{"n_layer": 15, "d_shared_expert": 128, "activation": "swiglu", "moe_layers": [0, 1, 2, 3, 4, 5, 6, 7, 8, 9, 10, 11, 12, 13, 14], "routed_scale": 5.54, "balance_loss": 0.00362, "balance_bias": false, "lr_router": 0.000559, "vocab_size": 8632, "norm": "rmsnorm", "lr": 0.0099, "batch_tokens": 32768, "steps": 8774}
Below are experts of layer 11 (counted from 0) of a mixture-of-experts language model. Rows are named router (the router's row for the expert), gate (a neuron's input weights, with its number), up (a neuron's input weights, with its number) and show model dimensions 0-127. Each number is 200 + 20 x the weight over its row's rms, rounded and kept within 0 to 999.
After each expert's rows: "mostly gets" lists some tokens that are sent to it at least half of the time. This comes from a sample of Wikipedia text that the model never trained on.

# expert 54
router,195,197,198,211,193,184,217,200,231,190,192,195,217,192,196,195,185,183,206,227,206,207,204,206,235,186,140,171,167,167,221,204,195,172,207,180,185,231,180,202,217,202,202,172,241,194,197,215,162,182,188,198,190,201,195,211,228,211,194,206,185,231,205,205,190,211,165,198,204,209,212,211,177,201,173,218,210,195,216,227,150,197,202,251,196,221,198,194,220,212,190,211,195,204,172,184,198,242,196,201,212,171,176,220,214,241,222,188,211,199,194,160,206,176,157,182,211,215,187,152,194,218,163,174,225,191,201,202
gate0,214,199,209,209,186,184,223,182,197,190,155,201,210,197,228,186,200,222,191,213,187,215,189,203,190,217,203,210,179,198,172,192,217,187,208,181,212,224,164,225,234,196,224,196,213,182,182,198,164,183,231,195,236,182,201,189,200,198,178,240,204,228,168,188,212,168,213,198,212,203,178,245,187,187,212,216,263,196,228,210,183,178,214,222,183,199,212,180,199,221,221,179,212,191,206,235,194,227,183,186,187,165,182,216,197,240,213,230,202,192,220,209,169,161,208,179,157,212,219,198,188,207,170,197,222,207,171,196
up0,195,178,197,178,177,208,213,194,217,177,158,174,223,188,186,195,197,196,195,177,227,197,210,174,196,226,202,221,212,193,204,220,222,189,201,188,182,204,182,219,223,182,202,211,218,211,231,219,195,183,192,177,219,186,201,180,179,234,171,204,203,214,200,212,222,181,184,158,189,189,202,232,181,222,156,219,265,201,194,198,184,204,226,224,193,191,221,181,172,231,219,141,224,241,215,249,172,222,202,207,167,191,178,186,217,239,193,205,186,212,217,217,210,198,201,207,195,208,196,210,198,194,203,194,191,232,190,188
gate1,179,212,176,251,218,175,209,220,227,207,209,210,221,182,203,187,202,181,210,184,189,193,173,207,213,166,202,191,195,182,222,251,208,230,199,175,166,194,202,188,219,224,226,210,220,207,191,202,184,207,203,200,202,227,190,199,184,211,232,235,225,192,223,196,202,169,203,195,213,179,208,212,232,219,213,226,167,176,190,230,196,190,242,171,228,179,210,203,177,178,199,219,185,194,180,197,193,152,201,180,240,214,203,189,225,202,232,171,194,173,209,226,168,215,187,195,192,151,180,211,192,185,194,182,201,205,199,226
up1,199,206,222,210,224,165,190,209,203,218,168,238,198,170,211,206,166,192,214,202,210,226,238,228,184,197,204,212,187,224,202,247,186,219,206,214,220,205,209,223,192,225,171,192,205,196,187,201,189,183,179,179,213,208,199,224,203,205,203,160,207,170,216,184,221,202,196,233,227,222,208,196,203,172,203,192,187,175,189,231,179,195,156,190,210,199,180,171,204,222,180,174,201,207,197,182,194,217,223,185,224,198,223,218,191,196,201,208,203,217,199,255,181,173,186,204,245,149,206,251,201,220,190,189,236,202,189,211
mostly gets: "Coordinates", "Clade", "Phylum", "code", "Type", "Density"

# expert 31
router,159,175,206,169,202,175,205,204,218,198,169,170,218,197,209,161,209,167,172,225,228,235,208,191,249,179,175,192,216,190,207,189,182,201,221,216,211,214,192,211,191,175,199,200,247,215,182,211,174,208,172,227,192,234,206,208,231,205,204,199,199,231,200,167,168,225,184,212,201,194,201,193,190,194,201,195,209,195,197,226,193,176,191,227,178,212,194,206,233,234,164,217,189,217,167,168,211,229,195,214,178,191,211,205,199,212,195,172,193,221,214,191,226,179,177,184,198,212,201,160,179,221,172,187,238,181,212,196
gate0,163,204,215,244,194,207,207,200,210,222,170,171,175,200,197,211,195,220,237,197,204,199,203,214,226,227,185,212,189,197,255,198,181,221,216,231,227,224,173,212,218,185,198,196,230,225,194,189,213,208,217,233,148,185,181,172,198,208,228,209,182,226,191,223,217,230,170,225,249,202,179,165,197,195,220,189,199,213,202,183,180,225,186,223,186,233,229,222,205,223,227,195,175,200,197,189,176,196,186,222,180,220,214,235,201,209,201,208,194,185,194,193,162,212,210,183,199,186,221,196,181,166,196,202,190,179,199,200
up0,178,218,220,180,204,155,193,190,164,217,198,187,197,199,184,218,176,181,208,209,214,221,212,233,186,197,210,234,200,216,205,217,206,203,188,185,189,215,205,205,161,200,234,217,168,192,177,176,213,229,207,183,232,224,205,224,195,230,187,203,177,235,155,186,206,175,235,160,170,200,203,227,217,226,203,200,184,186,234,210,174,227,219,214,199,193,213,204,182,215,223,201,218,223,200,196,213,205,228,191,214,155,215,168,193,197,190,208,180,191,213,227,216,198,169,250,208,208,223,211,218,213,209,193,204,229,165,201
gate1,168,163,168,206,192,194,202,197,193,227,215,217,174,207,190,197,242,204,203,215,224,195,219,183,246,216,203,147,214,225,164,177,165,208,195,195,238,238,212,199,184,176,230,204,199,224,234,196,199,199,176,227,212,184,183,231,206,242,212,225,222,193,190,208,186,162,195,228,203,185,177,225,198,188,198,203,211,204,200,189,195,202,254,221,211,215,182,190,202,166,229,198,199,211,201,187,197,181,188,206,184,217,200,195,226,212,193,198,178,193,201,214,224,208,167,202,207,232,193,217,192,222,172,232,175,221,186,191
up1,225,217,213,212,206,189,192,240,198,178,235,168,225,167,218,186,196,196,209,186,182,168,165,244,211,224,175,197,196,176,208,205,195,181,211,213,192,193,199,198,219,191,192,196,199,158,196,204,216,203,232,186,176,151,199,194,225,182,161,187,207,236,242,187,200,220,188,178,192,221,187,146,184,217,222,171,190,234,192,195,214,200,173,182,183,180,214,198,167,205,182,208,209,216,193,183,213,196,196,197,212,184,212,220,155,212,194,192,203,208,176,179,156,186,215,195,195,196,206,202,240,213,209,188,242,198,202,210
mostly gets: "″", "Born", "Coordinates", "Location", "Genus", "Total"

# expert 62
router,208,201,179,185,219,194,207,178,205,196,180,200,213,201,199,161,209,196,198,216,239,201,241,202,220,214,180,173,206,185,190,179,204,193,236,192,246,230,204,198,217,215,199,162,208,197,191,194,189,185,181,210,190,221,184,219,201,220,190,221,178,232,242,206,201,179,196,189,205,162,180,210,180,194,190,230,190,175,231,217,170,194,189,219,254,200,202,209,203,216,193,208,178,203,189,215,201,201,150,206,166,213,188,257,175,198,185,211,180,200,178,176,223,170,176,212,186,227,183,164,185,187,189,164,220,187,210,216
gate0,209,185,146,238,197,173,193,212,188,212,205,207,181,225,193,180,197,166,174,222,196,217,175,194,218,230,219,219,200,226,232,227,223,194,186,215,224,212,196,204,198,183,191,180,185,217,213,236,232,197,195,182,165,203,209,182,191,202,213,192,199,173,218,201,176,205,207,196,205,174,215,222,251,189,225,191,229,185,233,215,213,210,216,220,212,189,215,208,150,187,193,246,197,197,208,212,220,211,230,197,198,204,178,203,206,200,206,205,207,223,173,151,206,185,170,252,195,208,175,232,203,183,208,185,188,201,190,176
up0,235,192,190,178,249,186,189,222,186,209,181,208,166,203,215,196,220,233,203,178,198,191,228,179,203,183,205,217,211,177,221,204,203,220,207,190,251,218,209,204,219,220,194,151,207,177,203,179,176,192,201,187,202,183,210,214,214,181,206,261,184,176,205,174,148,205,192,191,231,181,201,191,192,209,198,203,233,212,226,161,176,213,196,236,199,185,174,204,196,230,200,222,183,186,210,211,200,210,189,206,202,186,191,221,185,223,196,220,183,219,224,156,200,203,229,193,197,184,190,237,208,184,228,214,165,201,218,210
gate1,221,197,209,203,191,170,205,173,205,217,177,201,175,211,226,159,220,223,162,218,202,208,195,188,215,227,190,166,205,197,199,221,187,227,199,208,204,154,194,181,218,199,234,196,196,160,178,209,196,201,195,167,213,197,211,187,157,195,222,201,218,159,219,221,217,190,208,173,210,222,178,193,192,189,164,196,228,196,158,153,196,180,175,182,222,225,190,158,182,202,230,186,165,234,208,188,201,173,213,200,176,189,183,205,205,207,203,199,223,173,197,154,218,204,184,216,204,177,213,203,222,197,180,201,223,200,216,208
up1,250,162,221,200,204,194,208,205,201,158,240,195,206,203,205,222,169,181,190,178,202,220,206,211,171,160,244,203,187,186,217,213,215,209,184,188,164,227,176,186,191,190,197,192,201,217,215,186,172,201,239,167,220,215,204,204,245,162,183,199,189,234,175,205,197,193,196,182,195,213,193,193,175,193,196,184,182,207,209,242,215,226,189,215,218,157,227,228,212,222,181,198,233,200,188,223,202,221,197,199,208,230,229,182,205,195,209,187,212,199,173,212,227,195,183,207,237,186,195,212,163,213,214,205,214,181,185,207
mostly gets: "″", "US", "IN", "BA", "PA", "CE"

# expert 18
router,172,166,208,180,211,205,206,193,196,211,160,169,197,207,186,183,195,207,172,228,191,210,179,211,224,206,188,198,196,211,206,186,203,194,220,196,230,207,165,199,181,183,208,193,219,199,177,227,186,187,195,239,168,232,201,183,226,180,160,206,211,218,169,170,200,224,204,197,210,194,199,176,181,198,215,224,211,199,199,236,199,186,206,223,174,240,209,219,228,205,147,198,238,228,188,188,234,219,160,192,230,177,184,212,180,212,170,215,192,194,178,195,211,204,198,180,174,211,243,167,181,194,180,173,217,190,220,186
gate0,205,184,202,203,221,198,177,175,216,203,196,183,225,198,192,199,208,222,174,185,210,220,183,183,206,208,172,162,187,162,246,170,199,183,196,217,212,196,176,234,201,196,173,202,200,194,182,184,237,221,207,224,192,215,201,196,199,189,159,257,215,187,174,185,226,181,191,234,205,222,191,184,187,146,224,200,201,204,231,205,206,178,185,186,172,183,169,206,222,211,188,169,203,175,173,222,211,206,214,210,224,189,193,211,211,183,167,199,176,157,218,175,212,208,176,178,207,210,213,174,182,221,225,228,196,187,213,220
up0,196,203,213,196,206,170,172,217,197,191,207,214,172,180,207,187,203,219,222,195,204,197,229,220,178,200,197,203,161,195,250,236,204,195,212,223,205,226,169,193,199,215,221,191,168,201,201,197,184,259,198,222,208,217,165,206,188,191,184,195,216,216,180,200,178,196,186,205,182,183,223,221,229,198,232,220,178,202,204,195,180,137,177,176,189,188,197,213,202,205,192,198,233,207,211,224,206,160,231,193,225,203,165,187,195,186,191,179,245,203,189,180,203,211,214,167,228,208,194,198,201,213,196,186,171,146,207,219
gate1,204,161,187,195,219,170,190,183,205,208,178,194,210,184,195,193,183,183,215,196,196,192,223,191,238,195,193,196,191,192,215,209,197,173,207,196,193,219,187,190,166,199,214,190,227,180,191,126,167,179,230,195,221,207,207,184,174,211,230,182,199,166,182,186,177,215,178,160,187,214,189,197,184,219,181,208,185,184,180,188,209,194,201,218,189,206,174,220,185,197,159,195,185,229,212,183,166,168,177,207,207,185,215,192,174,208,191,205,199,196,222,155,179,186,185,238,204,175,190,196,260,219,179,191,206,239,186,212
up1,178,191,220,222,204,185,192,227,183,213,176,193,196,198,176,179,212,224,169,208,192,179,181,207,220,246,174,208,165,200,202,212,225,204,235,190,199,211,213,212,173,205,232,239,183,212,197,186,218,193,223,175,217,260,219,191,211,200,179,190,209,195,173,203,206,206,201,172,189,226,183,210,177,176,193,196,198,200,199,204,203,195,172,212,161,215,209,181,180,151,196,203,224,235,206,198,188,193,167,203,227,206,195,261,185,203,202,205,185,214,198,184,152,202,229,226,223,214,202,187,188,216,205,194,191,247,199,189
mostly gets: "Date ", "Gen", "Total ", "• ", "Title ", "univers"

# expert 41
router,180,194,208,162,196,205,223,160,208,196,181,171,221,202,164,177,175,197,213,210,250,199,228,232,204,200,170,202,182,166,196,190,193,176,193,207,217,224,183,180,183,191,223,184,225,186,183,212,195,183,170,206,171,200,187,204,196,190,216,217,217,198,217,193,182,173,171,238,188,202,190,172,190,190,197,226,223,178,232,225,157,191,183,195,199,193,221,192,214,198,200,220,203,195,214,177,229,251,216,224,218,187,190,198,184,197,212,222,196,207,199,159,218,184,206,187,177,253,199,207,172,194,158,208,230,193,197,208
gate0,229,230,228,241,214,205,201,223,229,215,201,177,207,177,216,201,202,178,188,184,202,160,235,216,182,167,215,196,166,207,201,197,188,191,196,233,190,211,201,205,215,220,201,191,193,195,222,206,194,211,183,155,201,173,205,168,195,180,206,207,173,181,174,174,205,193,191,214,206,197,205,209,203,235,193,216,205,167,194,170,183,192,210,193,234,189,227,221,200,193,213,220,207,187,200,185,201,239,228,213,195,194,183,209,184,198,172,181,153,235,225,202,178,168,178,204,190,210,262,238,192,214,184,230,203,163,217,204
up0,245,232,222,237,219,207,173,212,206,198,204,202,201,198,185,207,201,201,198,234,198,193,227,204,250,207,218,169,218,229,192,189,196,213,207,180,218,192,223,234,221,178,196,211,195,201,202,226,214,181,196,205,177,170,180,198,247,201,206,183,182,170,187,191,220,194,197,216,216,202,215,209,187,209,213,214,187,165,200,210,202,209,218,183,192,211,214,215,161,229,162,203,214,198,164,216,182,176,236,198,191,180,218,197,231,202,167,179,170,236,156,229,178,242,194,187,195,183,174,204,182,166,206,219,189,200,214,183
gate1,210,206,174,173,198,211,203,174,205,182,221,204,201,225,195,211,210,206,190,136,244,178,155,202,193,208,212,207,228,182,191,191,213,199,186,222,164,204,240,213,185,189,189,221,213,190,211,214,209,173,238,206,183,188,207,204,179,189,187,170,191,204,206,200,211,195,210,202,178,208,202,171,206,157,192,199,240,216,226,191,206,186,219,192,230,222,225,176,160,219,225,189,173,214,223,184,197,184,202,192,167,182,181,195,135,178,189,214,210,201,217,218,228,207,215,190,216,225,209,183,223,178,182,184,188,201,165,205
up1,207,171,191,215,199,202,226,209,204,162,234,219,225,191,207,236,193,187,235,141,242,196,183,223,178,218,201,182,162,191,203,187,194,208,149,199,212,218,198,217,155,167,201,198,187,176,188,216,231,202,229,201,189,207,215,206,214,206,181,196,216,200,219,210,206,207,195,215,185,221,207,200,174,166,196,184,216,170,228,175,191,208,192,200,184,178,207,212,189,215,180,188,192,226,209,189,226,246,180,217,188,194,203,219,184,178,263,213,205,194,208,198,189,229,170,209,225,203,184,204,226,201,198,183,205,219,181,218
mostly gets: "John ", "David ", "Robert ", "William ", "Michael ", "Thomas "

# expert 10
router,180,197,187,177,190,190,194,200,217,196,173,176,203,200,163,188,193,177,187,179,207,198,192,209,215,180,199,191,170,170,188,184,206,205,178,187,229,209,196,205,175,234,222,199,214,202,190,202,171,172,199,188,175,204,209,224,223,212,200,225,209,217,164,163,198,207,182,249,212,212,216,192,206,183,195,214,212,182,191,215,157,194,174,234,199,227,214,197,254,249,176,219,181,215,184,203,215,253,175,209,190,163,168,222,188,216,203,225,187,187,206,182,220,194,203,204,193,204,223,178,185,238,174,163,202,179,213,210
gate0,200,203,197,213,193,192,145,173,207,178,202,178,208,205,159,200,206,167,204,162,203,208,170,186,188,181,231,161,230,180,202,195,221,194,228,203,246,202,198,192,179,200,217,201,221,179,202,206,210,185,224,200,190,179,172,192,200,220,231,223,181,175,232,216,179,181,179,178,222,232,221,189,198,171,185,178,158,169,203,225,234,189,205,175,221,206,197,198,198,219,206,172,181,171,235,193,198,169,187,211,225,217,179,200,217,187,206,190,191,206,209,218,183,166,220,194,167,214,213,216,191,222,192,176,236,201,189,187
up0,185,185,203,208,186,223,176,228,186,159,204,192,196,203,190,207,220,192,200,229,191,202,200,226,209,230,207,153,203,179,143,186,236,177,206,209,228,196,198,174,180,188,157,211,197,212,198,210,183,217,199,195,166,165,212,204,192,180,219,172,172,207,210,224,210,217,226,210,207,222,251,223,176,196,176,206,218,207,198,195,196,224,229,173,214,147,239,190,205,200,213,188,234,208,187,220,164,189,203,185,183,191,187,224,163,207,213,180,205,201,193,207,222,220,188,196,167,219,202,169,177,191,212,199,205,201,219,212
gate1,203,214,202,188,187,166,186,251,227,257,243,173,212,176,157,193,196,211,197,215,205,186,210,214,178,216,221,208,207,217,221,209,143,221,197,179,187,217,182,202,184,212,222,189,207,221,186,235,179,190,187,202,215,162,198,203,189,217,185,184,217,204,216,186,206,213,192,188,165,253,210,184,214,216,194,180,208,212,211,170,186,213,181,208,211,209,216,218,197,218,218,183,211,192,191,197,228,207,193,195,196,238,207,189,200,204,169,215,201,221,213,229,227,202,167,194,183,207,227,181,218,220,199,174,248,203,173,196
up1,214,235,188,192,200,185,185,223,237,207,230,192,189,179,176,208,170,204,193,205,196,192,192,180,200,190,212,198,230,214,205,194,146,198,191,188,189,182,198,227,193,201,203,199,214,182,202,229,190,152,182,212,189,199,231,220,188,244,188,187,205,211,175,203,207,194,167,169,189,233,210,180,200,204,203,188,187,222,217,162,203,206,173,223,177,244,219,231,205,217,201,192,191,205,185,181,211,227,171,195,177,216,220,190,173,185,200,198,195,208,203,224,263,232,173,178,164,226,221,191,181,203,207,169,198,174,195,226
mostly gets: "==== ", "=== ", "= ", "\n\n", "== ", "AUS "

# expert 0
router,184,189,216,170,223,183,194,173,220,216,188,193,238,203,199,205,201,186,204,226,238,202,245,221,232,185,182,182,200,202,173,192,232,177,223,191,201,200,213,187,189,195,184,182,189,188,174,203,177,197,189,193,184,184,194,203,239,205,182,213,213,218,200,187,154,175,186,206,191,178,186,180,194,163,190,222,220,201,228,215,160,187,177,217,206,197,242,199,223,209,167,186,184,206,161,173,216,203,207,204,240,181,187,215,196,202,179,209,195,232,190,174,210,214,197,175,166,206,188,195,159,192,203,171,178,224,236,239
gate0,185,145,195,176,181,203,204,229,196,193,190,232,205,203,195,234,173,178,205,217,220,197,172,231,197,200,207,190,173,178,173,167,181,186,179,221,184,186,216,210,183,211,200,178,183,220,197,200,194,168,207,186,159,199,199,207,210,219,217,200,203,196,190,223,189,200,227,194,157,207,194,212,184,175,206,221,205,221,160,204,184,188,166,216,192,212,169,162,234,187,148,226,171,206,158,222,183,203,189,237,191,192,216,191,199,212,163,178,195,204,192,198,178,213,229,208,237,189,199,214,211,203,197,192,203,204,162,178
up0,193,189,194,183,211,193,233,194,209,197,206,174,187,224,231,207,200,165,222,177,207,228,216,233,180,233,218,188,238,180,186,227,206,199,220,223,216,200,179,206,192,201,169,197,159,207,191,203,187,212,214,201,182,188,187,188,207,188,182,203,220,170,232,226,184,178,222,230,169,204,187,211,182,186,205,203,219,183,194,195,216,185,193,211,192,260,208,189,208,225,212,212,183,228,180,192,209,197,186,238,195,191,210,229,177,157,192,178,173,188,210,176,181,245,244,174,166,197,181,231,220,195,189,195,188,205,194,164
gate1,243,185,195,189,219,187,182,229,182,197,190,232,194,232,199,215,227,198,181,190,242,218,198,179,161,197,226,205,228,180,235,189,209,183,194,209,224,211,158,189,159,190,207,201,193,222,169,201,197,194,208,204,208,242,184,235,213,192,200,199,197,198,184,184,209,247,203,200,224,196,201,200,200,190,182,203,213,185,214,219,174,225,160,189,182,218,220,201,213,200,190,179,178,158,220,208,204,178,163,156,224,199,172,193,192,180,196,232,197,201,202,220,202,216,226,154,180,186,203,187,200,215,193,202,175,240,212,217
up1,162,172,195,186,173,218,215,219,228,192,174,213,226,166,206,199,163,201,211,210,230,169,225,203,223,210,188,188,185,213,200,210,161,192,198,222,177,198,234,232,184,213,161,183,207,218,217,202,239,208,196,200,202,192,220,153,162,186,206,208,190,215,218,194,216,205,211,188,222,198,220,157,209,168,182,196,218,204,183,207,209,175,211,188,218,208,205,196,197,215,197,207,199,231,195,184,197,167,226,269,221,213,220,186,203,227,194,180,192,193,206,186,222,226,181,213,190,229,207,204,198,167,178,184,234,205,199,185
mostly gets: "\", ", "located ", "areas ", ",\" ", "cities ", "region "

# expert 55
router,204,204,209,188,192,196,222,173,213,189,181,187,222,202,214,185,183,184,185,213,248,200,237,229,202,161,165,202,159,193,206,180,206,139,223,195,205,210,179,194,194,209,223,173,214,202,201,216,195,177,169,196,183,224,196,199,210,193,194,225,239,193,182,186,185,197,203,231,190,193,187,188,211,191,187,216,218,173,213,212,163,195,187,200,220,208,222,181,240,213,194,209,206,207,206,171,235,228,205,218,214,168,200,211,195,200,207,243,205,194,195,181,233,176,188,201,209,250,204,203,171,202,145,198,234,194,200,221
gate0,205,210,176,227,200,185,204,197,183,199,220,170,202,197,199,212,221,189,202,188,179,247,196,171,215,205,194,178,196,167,213,195,208,198,177,157,175,183,177,218,169,217,207,197,212,189,240,199,209,221,193,171,204,185,192,224,191,203,177,177,173,195,195,186,200,185,197,190,237,201,194,209,188,196,208,170,183,178,197,215,225,217,224,237,175,181,193,243,186,261,168,215,173,209,223,193,189,189,198,202,183,232,222,197,193,230,192,161,210,217,185,231,176,225,166,194,197,151,214,209,211,196,208,207,212,201,238,188
up0,183,192,184,197,224,204,214,205,187,178,170,238,178,216,191,221,189,228,200,185,186,203,184,204,243,209,197,174,200,181,177,224,187,244,191,198,207,195,186,200,227,178,195,185,217,159,173,169,191,176,193,234,228,195,222,189,236,203,180,207,162,194,163,169,183,195,197,206,198,186,196,214,213,190,172,166,201,211,175,208,208,233,186,209,216,234,181,217,209,163,217,176,197,191,187,214,210,223,180,221,222,188,181,191,210,178,213,226,196,229,195,220,190,209,226,231,192,177,143,207,197,200,214,232,188,181,177,190
gate1,210,188,181,181,203,192,207,164,179,181,195,211,181,201,165,203,198,141,202,212,205,184,169,223,189,197,186,188,218,214,206,206,222,207,209,211,198,213,208,256,178,202,198,193,182,213,163,207,222,220,191,197,220,211,202,229,171,215,193,219,185,202,176,216,241,218,181,200,207,184,152,194,196,156,183,207,234,201,190,156,222,212,155,209,236,218,189,201,232,222,183,176,181,208,213,208,204,180,199,210,250,220,221,153,194,213,191,202,171,207,206,184,225,196,192,218,181,196,202,202,194,209,215,195,217,199,217,214
up1,187,204,191,186,184,188,224,216,189,193,183,177,201,155,200,196,207,249,198,184,273,212,188,224,202,201,206,235,185,180,194,180,196,177,193,214,207,229,154,177,217,200,231,250,201,190,201,186,160,177,178,232,191,203,184,173,221,164,209,213,195,207,181,205,174,171,198,220,176,193,222,192,203,191,207,224,200,227,213,195,179,194,205,200,162,204,190,196,192,185,196,203,214,168,211,239,180,204,199,206,168,225,214,214,230,195,199,178,189,169,199,182,181,186,195,203,211,188,227,176,199,234,180,189,212,203,196,176
mostly gets: "John ", "Mc", "William ", "David ", "Robert ", "James "

# expert 36
router,183,202,203,181,191,184,218,188,226,206,193,192,204,224,192,167,203,190,191,202,232,203,250,206,223,191,171,174,185,177,186,192,198,210,241,173,231,245,192,197,218,205,187,159,195,198,211,239,166,191,185,193,182,227,221,207,200,197,171,223,168,227,240,182,208,196,201,193,184,160,176,194,182,210,204,218,207,193,217,224,179,182,198,219,247,204,207,213,215,197,198,189,190,188,179,192,221,226,176,209,177,172,189,244,197,204,210,233,196,205,171,187,238,180,205,222,184,207,182,166,171,190,175,196,192,205,180,220
gate0,212,219,187,172,198,202,198,187,210,205,232,170,202,171,215,203,178,195,206,203,199,221,194,183,218,199,210,203,205,181,209,167,200,204,238,217,194,176,225,195,180,170,155,146,184,202,208,185,238,197,207,163,180,217,224,179,212,221,222,200,179,231,185,198,207,204,224,197,229,175,207,192,181,202,173,233,175,213,216,225,183,188,146,198,199,203,181,225,190,222,196,199,180,199,195,199,229,223,182,215,196,195,160,167,213,202,192,165,220,195,177,181,235,153,210,203,177,186,165,203,227,197,186,185,221,208,200,209
up0,204,211,252,216,194,187,177,211,178,221,198,223,196,167,215,179,198,208,201,216,225,222,215,209,188,195,212,174,203,179,186,194,186,192,210,191,195,199,179,222,216,253,188,198,144,167,176,223,167,178,201,212,199,199,227,204,187,173,202,225,152,236,160,185,207,194,198,193,169,161,194,187,171,187,195,192,215,189,193,194,179,215,233,229,191,186,185,196,200,230,201,193,218,157,188,231,171,184,197,177,191,214,213,191,182,159,222,212,191,183,211,196,191,169,198,196,188,207,198,197,196,211,216,207,213,157,225,202
gate1,188,180,227,235,220,171,204,201,206,234,192,211,207,206,210,254,206,175,212,186,207,210,202,201,189,184,199,183,191,212,176,165,206,175,214,228,169,190,214,154,200,216,198,219,206,199,209,225,216,186,217,203,182,231,208,166,205,189,184,166,207,179,240,224,192,189,220,208,226,195,191,173,265,175,143,231,214,193,186,189,207,189,207,201,208,216,205,173,181,201,206,184,194,182,203,202,174,160,196,229,180,221,194,184,221,207,214,182,187,210,221,175,212,211,193,183,209,207,221,209,190,188,220,184,174,180,187,167
up1,222,182,200,219,239,188,209,187,223,219,231,197,212,215,234,241,203,168,196,197,207,204,230,212,204,199,190,185,228,175,199,199,201,202,198,180,221,173,221,187,194,199,170,210,157,203,237,223,255,184,205,183,200,223,217,197,188,214,160,190,224,203,206,200,222,154,193,208,195,183,194,185,206,210,222,231,233,207,195,216,206,210,211,192,223,217,189,212,188,237,213,178,156,199,196,207,210,192,163,232,175,167,188,190,197,172,188,200,204,190,228,198,210,175,204,198,238,209,237,204,183,217,218,196,238,185,217,218
mostly gets: "US", "SA", "CA", "IN", "AR", "CE"

# expert 2
router,156,223,256,183,223,209,175,195,240,207,183,194,214,203,184,193,194,198,215,215,216,190,240,219,192,217,190,190,198,196,182,191,201,191,208,192,188,228,173,172,166,196,220,175,189,169,177,230,177,170,212,181,179,222,181,226,208,186,183,220,224,229,185,181,180,168,165,237,161,189,173,197,197,188,156,228,200,189,222,191,212,188,211,229,214,215,208,182,196,214,191,207,199,201,212,207,210,201,177,202,201,197,182,208,184,199,186,197,229,236,182,194,214,177,167,202,215,208,218,188,188,212,192,153,208,214,238,219
gate0,152,221,229,202,173,217,211,182,234,190,215,184,212,210,179,182,228,236,202,208,196,227,199,197,205,218,201,193,168,199,216,184,188,237,184,173,170,196,201,205,198,166,186,200,203,204,188,192,219,189,172,157,208,167,219,207,248,171,213,203,167,182,192,232,218,199,175,204,191,192,178,212,205,238,216,192,248,216,174,218,193,187,221,218,186,178,220,209,186,195,206,222,204,194,201,243,211,187,201,215,200,189,191,195,245,182,220,185,202,184,226,196,207,169,171,178,162,210,223,212,179,185,215,192,199,177,215,220
up0,178,201,217,195,175,186,185,185,204,219,172,212,216,205,229,181,200,207,192,190,219,226,254,178,207,217,190,201,237,182,224,194,191,188,210,155,215,204,183,164,186,164,173,253,201,224,195,196,215,205,207,184,215,205,229,200,185,158,235,211,205,213,212,196,224,207,185,223,187,216,232,201,201,215,200,184,175,225,198,228,206,196,185,190,203,184,190,210,178,215,217,177,223,185,208,195,217,206,185,219,185,153,218,195,224,224,197,182,233,172,205,200,195,192,214,204,178,182,204,139,203,211,217,174,177,196,228,231
gate1,161,175,206,194,171,185,203,225,180,240,207,240,206,193,218,167,213,214,188,207,221,149,193,190,193,185,184,208,210,197,218,198,177,207,172,197,166,209,235,172,199,180,202,197,196,188,194,247,197,189,233,213,189,211,176,223,207,219,210,188,189,225,212,207,202,224,183,238,202,216,200,209,190,215,197,216,161,214,180,210,205,206,202,207,199,198,236,190,220,190,204,190,221,218,182,213,226,171,198,201,208,191,206,200,170,188,215,178,211,196,211,188,226,240,163,192,193,196,203,266,214,232,182,213,172,197,218,244
up1,199,175,204,191,216,197,190,188,205,235,190,208,179,199,178,180,182,186,202,188,197,183,247,206,174,212,208,199,181,225,170,215,210,204,201,226,194,220,199,209,210,248,182,211,173,226,211,206,213,197,186,237,222,234,210,211,204,171,219,203,218,214,182,207,208,175,206,157,188,221,180,216,182,185,207,192,226,194,208,203,213,166,223,183,225,168,212,203,216,186,203,172,193,209,235,187,203,220,211,206,168,215,184,207,180,174,166,207,182,178,230,188,227,192,196,261,184,233,207,181,212,252,183,215,228,195,197,232
mostly gets: "have ", "has ", "had ", "became ", "make ", "moved "